config.yaml
hidden_size: 224
moe_layers: [0, 2, 4, 6, 8]
beta1: 0.95
beta2: 0.99
max_grad_norm: 2.0
batch_tokens: 131072
max_steps: 5616
Below are experts of layer 4 (counted from 0) of a mixture-of-experts language model. Rows are named gate (a neuron's input weights, with its number), up (a neuron's input weights, with its number) and show model dimensions 112-223. Each number is 500 + 40 x the weight over its row's rms, rounded and kept within 0 to 999. Numbers have three digits each.
Before each expert's rows: "gets" lists some tokens that make up at least twice as much of what it gets as of all text. This comes from a sample of Wikipedia text that the model never trained on. Tokens count by the router's weight.

# expert 61
gets: "0", "r", "9", "1", "5", "6"
gate0:469517513517498468512542530470402454514479498548557471524515474494483525441462607422499536555492512531554497470485510471528534487438505499455517461475487460428510544519501512518492526505446537572421584527501508511568451499513549445475514562553497378418570472447520501541461565505464576487505504488485517452471479536467530440493588522478
up0:504470515441484498536456544451504497547567472546427570467525523425557549498474526447493487475503512435536521442500498476540445508480562535540528493558492589421499459513506433460508526465463504471511441482447462526520557508460485441560507499438510545522542544510527485503473500437556458486493447492464515472553497426513499536489497489466
gate1:494538483459479535480446521548491504565532512474485431507457452571489508503442480444550522496520514436541472530537476519572509470502567548499509475485507493419447461512560458527518556513452564505531541515494423525532477529385441517488462505543576569538520494528428491474501422535515442573544558587439529499514524526526490472560543424527
up1:460478469493481492423512497543517448474512437554475484519514494499433585571532572511436530532516499524496520484432500462469534518536543460546424471513473535447523506538477537494550474484541509566501421523475556520515508537559555463540523446476433470537462519526494464583502413543478534520483539528617478427523483573558459453530500590477
gate2:493541544544470569528570470512502516470468518491439490545545450468516458507453563522480531540496493492565562512465461556517493512522496473501515512494468551451508475552461374518526579508445535494486496519515571481502533541591490535474466421549574539602468466481452512463523511489548498444495481442571527522481476486439448540477505486475
up2:530492405477476462509440503518511483488450454386572531486479506423512465446510499493521459538402508460523551428545527458387515558495457479484486532511452430501495498518542493473446527492485470432443521493477537462479530454414536511544475485442489535517492498519484508413508514396556499517483501511505465558547508489514483412478432432483
gate3:455599444479504539516546466457514470494511479547550555518549496446496471444468529504465576465533476448469433456518529539498550505495484478445490519526454544493512485472533569466567503532534486455416491527447549501500514484470510516541582469570473515592489532607448504497453467488545486536513502498512537532423503548515423431497519531498
up3:601502544441523506529515543523478411463519510585462492529515520555546471439493530535491474529500513490509496474532492489497452486499472513489539496473422485483494531478499448492483399537483563478484472489434485516501504542531533502552412539441486528484584451562486467465543513496484553444522480459532532518512502543536439473494496513506

# expert 29
gets: " (", " S", " L", " R", " T", " from"
gate0:517446530506511523498512490487469528474528486512466422408480519493540422495544534509495455519504517575529511500515522498534525490496538452481590469430502482503485462560535439456560473496522477602468484523532471526568451432494556461474468476579536462497507552504519523523465491517439554491455517500433492525554484543447489498442549449516
up0:454537488522464458504484452509496539453579519549505528476515475424480520430514490447459535470491560460539515556554482510563471470498572499565477495468490550478457495519471521531533503483463432546477443455491541537461547520556503496608543493495510541559494515565534445497471519492488455482540477547544465484552438517551437532456579517484
gate1:415494503464553505529397486523539449524513510491565458525485517474483531526484497468440436501474504434504510490546383551477515427507529536450480532485492482445480474539529542520482569496470508542545493556477487539544488521465435509476484505529509545585531557495474558508480420475490495468504500519401461512483503452503484470530552450542
up1:486533481513453479435501532499527552490491454461454489518507453481446594551550530494494511521485465495515528604422465497514476540470511448509486458452443537489526474487519502492559477429506507526433459412493507461545447488515494479497532531498474549487476481489435501474522408497503476553482475524550533517547511501570457444568510542478
gate2:506512535531498532546520526541543506428529440533542546552557502565516475517457500457491504544483460505509545494486486496553533474565498431512468503471481562450539491507455428593458515473454454467477504468522515489496502460543491532413431493515502476512534521479398544459440481520504539467478519478556547515485492512515503574511543456454
up2:422515478544432522485463479528438465517455467409567530459513484505543440484494488463489534488439485447489527469504534462537498490527428488463498507563489571487524525497554543476460505501544493412492550469506483503408499540455625515501574464507502572572428547444536512507449539468509465525539523502556454557472512523505539511469374394480
gate3:474528506462431526463500493567587512491495441510509499540528553504436469455526501552461558533493556467507536570444423474418554503485514573486492483492477538465518510507482523501518488485495541483467503511439500510505528526444552546608589490525482592494525476534518528515444484536519483568452564434523526553484474500473498500501534545507
up3:562531570540469520534454541503509482526522512555453525509463479465549500481560490449491484463478526563454531442469470522470472510528519596551493506471480447530461554496520419507527479462490519528433439499497494507532516559523575541538521551532492456494541482610469567479506492503490489432460532492496501467467536544526411415604547483467

# expert 70
gets: "al", "2", " tr", " Tr", "om", "ion"
gate0:483491533460538514518519465531420485518468527493551496451474579487517479468511532425503532555452577573521435540537538548517448438460562550494550418520422464445469524588556511484525466486526531501474458539443493506559494479557529512516447498575495422465465514536517526547511505485514578495511499484526476459518445488439495448476525505566
up0:507512497407501521528554472512501508561506509500488528516519536469528552484502473458494500519519489476526514422533472535522540445515560456551496468547502563518435524539450436533497425500480431571456472459478492540528519567466445434570527491524512551484492570512518474492443530530594490482545453565514469512542507569521547541490579488479
gate1:510452485544569532516428477531539524576492507506503497478448459574521466486486485492528561505491489447511472518517515534566556450467496595430515444497529553475499466533498543538452500529511507516452489517523487606520517471432467549500541469470595565496479427512543528508497439512479441481545545498483428516472463570442486503526415470560
up1:501501467529503524491525508539435502480473487579462448472488438533495557525493587498551508498484524481461542487392481462413492583533554511547483467554520517469520512473448458561521503504603510526458441439509520496466506505491577479503503512464510469515454487510475489462513395530466517525498474552507506508534505446541455451498470545433
gate2:425540538532519523601551497514458514456453489445509597582536534507565570526444546550418476466506440489556523517539563517498502498520488528517464523471531479485490518571443408572482576504499562473520547548468473516483594481573483510449478478467528508518554442520447527545469523475501552461484538510465414554521516492483460464508540503478
up2:479494514474521538477490487456466498454465504422549492479467455467557524426535460492410483519461467460431577544552535402482558474525490604476510543513557519513481570429531520406485550534441522406533547533442464487460456492474579508544519449496518572497428520429503491478483489492536401468482538470534516551565508507512490521541468428485
gate3:442523527475513562477509581534508492474475457558503535510567543506481459476434553458511604517534526403426484511526503464473513546518456459478460507516437546427555448489447454475484531536533507466486462491513550538487520521402551573486596505570450545503508461591494542537498479521562551522484526488503541513492577494577486484503502493484
up3:487516523504468471551455553497523455497567478540490511503482452536562441443506514507480443502434470547496495499541503534434566526550485497549533490489525444525462500561503480513544423499548545507555473542500519541507546473530609483499536542532494455520460478592481507489516568537479564419517512493481501531486461616547447494506504509524

# expert 47
gets: "2", " h", " g", "ab", " w", " de"
gate0:525482527486535491559467542467362478524472465543486529472453525478556508464445536517524538594414480551518466536485549454549484486480471511523543409464537459401442517489515492458463455524445540519435464448537499503550501457544528491485424500485473389505533508500503559534423563490498510464485538547465440543573441564507521499464522521466
up0:510481518472453510539534414510413498456583519536474504530551533392534508423522486486496447498482526497533531464506475502542513501462562466579494489540479522519501497500481456555506489492479498506495525498486505525532567538491470419611503496513471562509504509581557512486498531511438545478545484562506523450470497535435519542464593481486
gate1:485541515481586545500408495519452510507535543486512471522466483522483474485464469538552488543481469484495518534483491546535501470463510506493540487500507483447452429556483485530474575538444584534467535534526446529502471498382390520522475473506528525541463472510504565529472499580480385523556584561473484486528505484456453481529519448487
up1:484502499498466518537472520502487481481482474578530496490444429450429573507468539516447565484478462493485546481431435474501472547467501501509525453465468518456503512469477492504485486444521504517459353499499534545491501551558542488512480474443512552490503517474469511514481405468502486498511504499558519486487513517502467451575506506531
gate2:502510544523495527621495491587485564451447583467458538558497521484516525448496516482493477510520493463506561482519516561545471530489454439522469517425488545469528469584396439478548504522532553507486529480576487497503531563472498564487468480514487494541532433494418565546510502472533512467482531454521479504466524481490511487474495492488
up2:521485470505474507486457446489476429493502552426491514509509503528525473392516493495482523481400455522506534518535563413495525475487485504505475485481463520595517552491505504472468523555449510402526505443445455472542481524488551411543601454455501537439450464509465438490518520522512441588441523477532503517536471511561493487555448438478
gate3:460520475463533553474509563496580510444492492542474525530496496518472417489505516505471544523511539459533454569533533482530514536565421539473490505535434514481530458524483506540564481536491521491448500483490537516512481511451530524504567454530422521492453543481475534526474414570522474472608532470485446519492556505510403512470465481462
up3:600526552486413457435513516481479445544528447521508473431555514488505501379574538584562570495439520543549484541467445542497463494525501512506492523525476535521468523459517506514543449515542512460496506465447422472460483501548537498519551540477548493486487472527497494530495518512498535458530544500501488548455507578566457510566536500481

# expert 58
gets: "i", "ia", "ic", "is", "o", "4"
gate0:506440507484506585531513470570428527535482473505467494446451484476554454479454497464505513619459545570529484531497604435524534459459514499497541471521527473471559491553542469456475492469481485515437521498453472440494455468548500486486531455499529442438422480551509470595495519444492492458520505464588485494541416469463538474518549470483
up0:550508506493516506498466476503487495483531498523503510456553569405518574477524525466501524474425536468517565461470445433572449471490542541543463501562551520502562492533516459507450523537475420580486531475458480510518513548492473500555564554499592538556535546505500476512513468506557514518554468437451520427527476570504475512462585457506
gate1:473582500498540491507469523485548471542489591533510448637494457585487486599434443459517453510474539484525476508458504518506498420446527564441454486557547451466485493498549540488495535520524523481535501487483447520501527502501508548443544491515517518533499544542481559424533529530499410569484583562423503536470557530517528463517507487551
up1:498473460500468456498553494498523458469474472472522503468490523457488566513526577557454574527496459472529534489510523457440492540556541533528477469502453556498521517502417562514542484509477539533462361479492526485488487461553519547529535490481446527537448516526440538445510389447507476420511496494477521524514540511524475398493522500514
gate2:445540517506545589553571498471437516477452495527456511519511512485544522546465554514538474506456435552540574508493477491541464483521453474470493459461472519515504475534455441529462528494470576515489556542531536500563515490515593503464453417477531518553483427525430547492441521482590518499448553478544449520575521493538470516461405499534
up2:442498496543483539486476533461428493550555520359581547460499497502589498438518486498473509533459495464488525497510483440506508483497425547459491494470463501574527563444480463495533549489527570386478464509544467493507492468485499493539468443496447535480534486469454501471477452492548452591475511474524507523488547509571597415478402511494
gate3:464517543457449565471463503473506516452523488531484528602512529493395502499519494510473566438536488454544502501469473494440515533525528529486529513488439456454518459533494441480487530547537475537468503544461533520442589462474540508497551444556519524524538521554452491521427399528596441508526466498509523576520505526541441497466541482435
up3:519523511512477501545514517494471476547498492452534513542470497528587477469544543523460452507465514476413534403498545557492430512535507565558520487485521462483498518463548456472481436526488479469546473529506485502576609618526504448517556576502521513482444481587551456485513495500452492409571441511485535564499528580510429531480485553503

# expert 26
gets: "2", "3", "5", "4", "6", "7"
gate0:492434444489537493503559471473443500494492490506541488521559506482508459444469563483521543534440527545583470512531529428532517509451482475477579436475484514496477528584533508440516461553496501588453493528472509511558519425531479516437483472556511459504447490517522500544427484440461532451516508516543505520512485538439491460517592536577
up0:523556458486486519514534526524455497454589499490486530473482488449479499475547463461522454495466451506461523446556456537557523479502545526527468457597489584511529506461508469438555486516486470479449475528497493518523473614460512510556554562486450503522529554527579446469524563505544571485517428528493437453539463530521467503485506501494
gate1:470523523498492570440419501574433490560495529510526469535479455534531436474495499504491450442507521492459527498520492514530526477480542542404475446433555492456551449489468485550504516485452540516547491490528469504508518536437440483545517500538533597536487536516551526488506500551455512555513545527434527510511506454502536462572469459561
up1:521531449568503452478461484492482533488514507524527511462552409505461580474493534523454481528504508490496538489397431510459554556519484505567510462510466506471544544509439505417550415422526516555420436430515505580526450538490545503457524424479463484462510492501478507447500453495516471466478542513491480488531476541500443476523533507473
gate2:485521572547505515548493528508524545455455537466530578556488451518577506538476472567480519516505504425538553547483584525533492520533461432492497506461498552437515474580432454565449498472394553511487525517534495506556559514501560517447473517523490511576537493475444528507505497463497455438517527535491515545466503468557481484417499510510
up2:442495520509514440527458462463418475529489439417544532481513473431523512443449541517496435543510473484497540507439484505392496507461460533427480563485523551552562562487530520521490501491544505404471509501520528429470558529469574534565581507493531548451460521526405467478486512485520443540467514534508517590539521557531507466509416351472
gate3:483536571491497587554500503490605518462470528531517518561493447545487537481538520476416550540473497493483482617501464467451519536476471459462488486480387526488497478525435498452502486491480499533479457496463545491547580480426544483550540462459483531587548527512482573471448487482524515493501529500448470506504521514565483495496554509477
up3:540545506506455521509486554453516411487585455543503526488509487459469466443535548443485511472450544561541480458513513558490434479548548550572519512474450473524447530557499457515522416485532537510500500530519427486460552567597544429555531568486478472475498516558492496530530469512434539480503423529489575513541506599490495480533479508486

# expert 5
gets: "\n", "'", "el", "9", "en", "ig"
gate0:458530502517479460549509541504430502568475504544559448508480527464568461521521548465544543550503556568586428513465532444505540517499509510528557389431527476489522536586498434473499511502514501517508462499512519458559485429588459497466442495572503434441487481557557513555475424471462556433484518512448487543527485501450489526489534537480
up0:489491517419523422569477492454483457498488450534476482453503445440476544462547509453496491496493497492510599490477518535544560440485542503567473548540518472485520479557457451451479544457497450554445580514491516539601496603445465515555598529503537536497542538509590536505498517541579519531497453512511489459532464535514498533436525450504
gate1:454510510445483545464419523545498512542509582519533485570448499559476430503458419541453474492504514472532512552502496563578497465465499545483518516456499492412472523505550504557492551517416583564483502469492537476534522550477478497530591552539559562526474448506491531503464500533564418515510587467450477506451546477543464470564524470539
up1:487523524539540474463542499523519529470524481489497450466513495549524618544513479451511502488511465472484470455434483508451594613548468423493466445563467573468503528518444487487547451454508487492467463464496548545446508510482518533471515505497531466576426490490475462516468440475491555454485467521548502413479469530496466446472436498428
gate2:495520539506494476536551498568482525448489532493478497495549518453539520497489524480426489490501471473526458503508499481553530486542414464516503461475448564537464440550405397585432557512516572512524476567485511549556555596515497542412503462520519465526524469484482598503407511461503484473509512518508491453514462451507528484449535496535
up2:483471490492439557503428518460502475511475508437592544474499452465529589405555498449449480565463524486486509520563486397478524525440490535439479467516516448484504518491470478481494508549553496412502521495511491515433503461450579556587542484475490505430470522599516476454483538472498466469495527489521533508505457530514434511458497491436
gate3:460534505493420529453555512441547533450487562564606530537514576470441490470514496539461591560475470509550496604496493503481492551467482563467476492442454511450470506476467450508474484508518470543487492480472582492522564476511503536590561530599480532531474509561451505574497505468496533517522546472430481609483561509460474519539507478536
up3:522518471481500493521537498491466465483491504502566533526505484464495499502534553503465523483431540560402505452494516523448480558534503562528537492483479501528508561492501563554493428479510581521516469474518481464507543498528514457509476547451510457516497491588549585513535513515580539463549442549557485542535479543496483510496521599528

# expert 48
gets: "s", "er", "ers", "a", "es", "son"
gate0:528482572457535498471467503511486488459515493536509468466501554506525476512406516425481496471504520587522526510514545418559546526507495466482463485489489419452496510589493470519493496443469493508456490511457475515521437421506473530550514534506520445437442546454487473556507554472429526488468561470493429496505443515490475487432530476562
up0:490515464480467461541499409456451534487477491504459556455499483435482485479531512558501490521520445524518542492564500494571585491480553451557500460524507545538509497479487497514465491554515401476466427584500439626596511559471461510527536552521522537527513556498525535501538511517508455561545519519494550416545457530432415501465590485511
gate1:456520543464510494457413491554480519569484531480537470531523464605495493544461494510494495470486424502539473561480449569520508477449523527502503494509516514473462511538539492523465499476421550574578459569532468514531483460437491517446519491489548555581495450520476492474482470524595460528544593429483516487551484511494501485583469474549
up1:514513469539457412490535450484472458510508441551533499495513453498512514559470485529487560558445482480534548484359579428455522535506513475489581500491493552479500492471489468511496457516537494462463522499487491488500468501512555507511558494510507504509497556532514443499527425539470530473553468550388521498440442548540494482473493493556
gate2:392540543461526474536542547511442492467484564471516535504541427492508443547448522491533521486470467490520476515483532577515495456551401495530502469546443446551515524443478478525485541519446527498456523544517514465488534514541511510457512426536609551476520442561425504508450531500550482457491479485522438532471457463528460503479511474517
up2:440510458524524541488524525450507480467506518441574557461522451460481498460539504553500488593515482471551568494558556484401530499465443497486425496489464454472517511404533529477503541529495460445443507529445497488435435483488496507551502536505510543522456477446463506463491458548481379528517556546465531522561472457550415478399343449477
gate3:444461507505507548484483509447525471492522558485506497500555457553518492438423499491512574494502493475462511572527503540479511498526453557474546495510458470521472480445442467516618509519514523521539480501492593548433491461462500465533536465532502583478459546593472583488530465542529506522534487509485475491521558527537428437475456521567
up3:511521514557410520501562530495523418504542502526468493518506498514558507473576527497422512511461535522457474432494484466469460538526470546533536528470544539495459531548484448489516433504470507462464480530516509547433503497509492477545530523466543517530499479568495478498483535556412499466559507426525488464491460600511434444503474494468

# expert 25
gets: " T", " S", "am", " Al", " l", " Ar"
gate0:503501480474545541498541487495445471536518450479501480430448470519573469520472518517527461476524544554515490490518565526478497518450463468485565424487506497517500505521576514465551464516444452561478551521525514551573482445521549497463485515573485443417480519567520452529497565458552505478466566495495407501521491533537559449493579485509
up0:518454431453546497568542492474507534478561548491448508481486522398463501462481512479493566513476514501505542445444525474554503485484548468515503480545476529467543456525424431520496476535509459548493478456486458590533460578450392459560530541521471518593527539545513554471445525519447528490516481532498424482456479549505463514468525424515
gate1:514481459470579543492457505546484470580495510532555501534501471579559460500502522507476444484511515500536473511446472586572555413539494557479522472539569484515469530519520500515496494519466558504526522543479485533574483506461393540473464458547569569482495546525502553493511478539527519570530464517417415548506495553573536441547514438562
up1:521489509531483506506465530530573529507476496460452472428505461493456531533490500530498567500427484545527545485401474506423510484527551525564475484492485501454490542525520521548521493467569457532418463516505491502518461504571549472568517567499437464537476558505475501526495435474495486512467496475519417483512501496570450437561513527464
gate2:478514509485539534530518542550487557452445470483530490549566480506574513551459565553480415513494426479475500518528516546552490490541450474480500503503523504489500411569444463565465554527443540477471540470581543468514504523526490476416426483519504517547567488547470498514480454422551466509475521479521500520500465501498503527466516484515
up2:464549481475510523432474530470513490524500499435550522462527398485490511465464479565482481542503492471536551529481565504417496508495498503474469493468462469556509563452497531477443502534517480390498521485515437440448562487491518488540573510560508503497503524439493454451471477491576427518474565501499452517467512522559525507510427349437
gate3:506510528453442594525449540527553475483539459542498503535540501486377525490487506451523511500501568487487494533515535492492486514505451544502479543552391428425509512527468551488537463504489538526481511524490543539492534512472575576549535506559522533497501476604485458549480449520559488514503574480458478507436533505454474513474529498494
up3:556566547521413456566470503494482411506489516525479499564507536454507485461512533508538514472506515550523521473506478506451529485518486542510522504542470508546461414521419468472592421523475562453527417424503448502417559481508531457505486520545514511512536512564521514540472550468502502420568485516508447536506469589514483464481444474428

# expert 20
gets: " of", "0", " at", "9", "8", "5"
gate0:523459473507514451494523509544490486523459554503532432530513563501560411416460481530502435531474506568561459472470511515547525512506458507487519444448457461379531539539505419497557460507438484549465493535527525471602492422581547496512478543511481524438454437467516522572435551483467475471508426524522470516538497543477539478477543486530
up0:518491499453469461508526432520483503476533513536457509478518524472470538453479402454487512445518536491548480452472487502537441417514577445512534499564477489455549486470491513495551479543503510531459516465419489548559539546442527456453455536481482569507562557552567484550496555524516566559496442507551495464571498516525498498506553492495
gate1:542482525449554513481487479562465542574511504498531455548525445560513480481501494486510464502487495422457465528509451526538506420436477548454521469505480538385498473516547539523485551485408568508562529515454462563621547501487433452490533483479516587543503535516547588523496480550449475528538529507441446536515520505504521402518444561531
up1:447509498527501489449530485536536498503503468526443524555457494519478548464501486499496532511511552452495584508437451442454551575472550473506498541572511514473467495484449486508497475437554512566403451478425525480540536415538512580502506511490552481469495462529441500461533425447513528510498547527542539493550460528558452420520515582487
gate2:523488533500495506514493556487458486477495454533487512527517474476585493530482490518450459592473463517508499530511563465525493525486524487515494495500531545491463468530463446544455566488505552559478489562605530513494490557510528573495492492523468553552524394543456564524465506475581461509493573528578483452479517497453483485426489538499
up2:426488474560438554492449517449504552474471506438534570491533420475482512421476531450506525502481513430436535488557527419480537559511476541466521518512430489489562495453484531505488566492459520437521493466473478471451518480431561491556520475484565523495473530481480454492543514496463438558450494512532519569559528517544474567493429416449
gate3:442573490449515571513510504474520497481492510568533530524483520530470506446490536476430531517450440466488558515430529505467595498490498496480456546544407521420490515532504486560538468514499433507480543484527536512455521499441477504584519504552493508542517512597481554528482511511578518538589534513484566550493512477536496521551509508519
up3:491511525555432528531465452506525481529513478572493496492439497506486479448527470476453525492465526551468541462551520491480474464513505493522541490473493550528466472495514448524552438507550575510490441489528485518501486525542518517531532494469434458506500478551519474500446515519496493460480474562518447469512535574526452463493530524445

# expert 12
gets: "\n", " a", " an", " first", " two", " one"
gate0:427480389500521556537538461404422469504517504466485495459438486516553445457547509480523502494461510543464500476517586437528476498466511516430531452468487471476511525569553464465494487493449524496476485610481479528592502445457498576469479490518512408479512517513547545528511560455466490499530568514487485477501526527418480479478547524500
up0:492482516474470494554498503483440541545470544552522536515457489515471506488515482476518553500505522506522518521517544460551466467506546433520532502506488546561440502497514477501530511588439370556519467454539429528530453478524507428616550512501488494544468538566553436469492559544474496554489499490530457478545475530513519586457568449462
gate1:480501507460520552521426501484449505522532477565493456558465467611520482502459455372482489510493485431506482512504453583481554463543515525463498491452532527485471523525472496597485506515418537418533546447498440526551496551454483470493527478515531555592444506499496581430496486513476445514569516498428463472492524524502484442573502469496
up1:484506459479475503524465483455514422484518525457501467476472432556493562544487541553466560521532455524505519447404450414517548575521522438552500486485448551452556516530483504517588477513606480499451460517513520504503502507482559518486576462499481543520479565547505609525459385474429571497499540511510544507503480506508486477533524555544
gate2:409554518543476542562497515425464525414479487469561488519427493480479531556477505471497484520471469507549473509524553521458545509506516481526533554497479599557461478538420473494499487496439565510485597528504560499530552491554500497496447495529553510570537448492454559463485489428480505460447487478535512528523496486516485542501490509552
up2:490435489488522541475452558443441529538508467473552457467453525485494526466424457579476516523454458492548517558530570493414534453463409539456495521490486518549500512496531457503477512512499476380450492444471463471417487498474532453566600470481478492460440499457456481433512490472510459538480489446505439589496442452533522491495433442488
gate3:468589510437478539503511498492525435475515535471519518504495458446442497500500526504469584530535534493482466572559476496469475516470495532519537460524503476482491526506435457463502500469519557504455512552492575559518596493415510527523553529543498535478562494583479484581479477519534440499533496463409524544553497527541452493490552503559
up3:584503502558469533519493502593481455463545489576468498453479451506483465437559559522492522549477522564468514491465464479485563585479433496517535485504443525460442518466492443497511359480554602507494470502485536517543534531522553503545514463493502530443506536524514516502513501509532523423516435485427483549474437546514512499509476535455

# expert 11
gets: "s", "9", " its", "8", "0", "6"
gate0:500452507460475516496592514421449531500484506496507494491534499535566517482504519431503506471429555560572491539468510494508501509454482503571541455482417493518482569546487442484481507515500502530479544496537526494567498394523487502520502475574456428472531505500546547545487528477532550452443548537511482457535523557550480537520526478500
up0:560551497514519525530462536479485422533478507525448515447478537427461534466521479514460491510439529451497565471529476489546502446489582544529483554472493514478522483464498559464438520512518502511509468500516487540542454552443404497533518487415463534481508509488584546526472584514511507513469481502569499485584442505477476560503613472455
gate1:515555542463522555477433454551455502547463478499513504531440481543518458522493470527495481485504512493510546513496494571567526422465517560483510500576476471480506467484504484572520565517409555524552548468527420509554527488446500519437524471574512595520467530522443501509515525561449423468494586486464519476513469586521477479517538500499
up1:446492481522437469469522437500545604441496507565482501467507488490548566522516515537465513469458473506469560568468456491414588571488488515443489470511530558463578536529519504474513503507538539576441457483490544517463495576515515504503470478489469547473490519553436536500524412548465504503481487441532441505559501481527437498511506550496
gate2:482503527491486591541527477490493499462447498449506519537538490478576487480383589524469504486488467479481512560536491554517525519544499493489516446533497528482462430536415460543464547516463586454468491478471511451495537535498456493418444480496492496549531501497519516433538478441505497487475468471565471515451542444490510514443473500503
up2:449441468450432519508444542477516461576465521493537512454555498456516444476538437499473484552417479454448492475492534470525488484491433530453442558520519490533540513467524497515492512545533518410485496493495482483507556509456601487519542434511538515465488497515477488513493510477474415573546514485470497540495517549498525477451479369515
gate3:454566489482489524565470569514507476530532476507508548515554528456443476489589469484465616502521548448452516565528477505485487525466528480484521560531454497468500498559474549477543500539454512545516473508458581494517543528478467496587548491532509497571528523592447529531519447540499515529496529403420509569483533546466438450519508469485
up3:471510499477461517551492535559521422510501494571494537475503490498566467402536489478526487491425534513523520494554523496469458511480443497501539512511480582512416468509534473470548407490479514503544473432443466509530566512505522441572556488468476442469419517539509499500505450472516522413538482501508446514538501552548450477505550529489

# expert 13
gets: "ur", "ay", " work", "0", "ly", " -"
gate0:502506540459534496519512506491463470508500477477494419458472489531525447474458568491536486563499523594482490528463457543519517444499496456498511431458499470425512525577516456441523510528513533522442484486527546477553528432563481447508502468566504452517518523524532578577465474475540499480504578565502482464511449519462518435441579499570
up0:516498507475508490536510493466446518469496546524501555504517491529477544450547500463527524468482566547564539480527451453563505425506573498580493485514529497482521519516476493515578514502486486555473477543513476584544546551485477509604530541478477557516512532472583506482444544536519478514481469510537495427589471576580487598514575498445
gate1:478535496479524538506443474534444532480504508563551501527437489599560424509516452454494449533502569466488512589486415535544490442484521516459591501500467496450487457469492558603497532519456576520515542471516465542549509498442446498491535488533512462564488432557497510499466509587467439469469550483462502486499520468508470492512497507535
up1:497540488497511512492478531530516455507460504510402468506496479494470535516487534494498471580444536485540547479462459475420507548487500518489491465490469519504451519561512528513502432437540464557447431506507530468504495550503558547567506491490465501574457520526429459482504469498539524457429450476509487486534525496532452554493515595470
gate2:462459558487595550550517526462433553461452496473534543486548497501543474533433527486493515559474469451450491497511549537567452535610477434527518485453472543523499459532462414536509533466435569495502469507528501534502545545513503480471451446549515486571489463531458491505471475537512500504502502441524506516489517448523534457431501480577
up2:537462455460467592517395497535481470525484457503578502465500435514517469492458464475495528539444454526488536458524502437398445501511490514485458529452541579522552596460494493490413532568502565398506479472534424474443455434486519496567593478448463552461477494499484465422468486471492454543493441510509487483556467506514527570479470432446
gate3:477484474433442551489479532527530506481550472522528488553510500483447492406479538462463489477528524404506534611492528494446487547468509531548520537476414522468490505549442465469545521488503530478497498483459543530554502446480538542510544478540508540497518488603507540550513461475502540505524552446423525539423528471530462475457567577547
up3:536539511551493475495471558473525513472519498521499537529514462473523485442564500507419492486421525554468475462477484473543527545546427522553522484475544480529492545500504436472481355470495479559478504499505558470490539457537561478534436520465577459498483461539452524512432511515503532419532503512510521511562529532513478502552485496466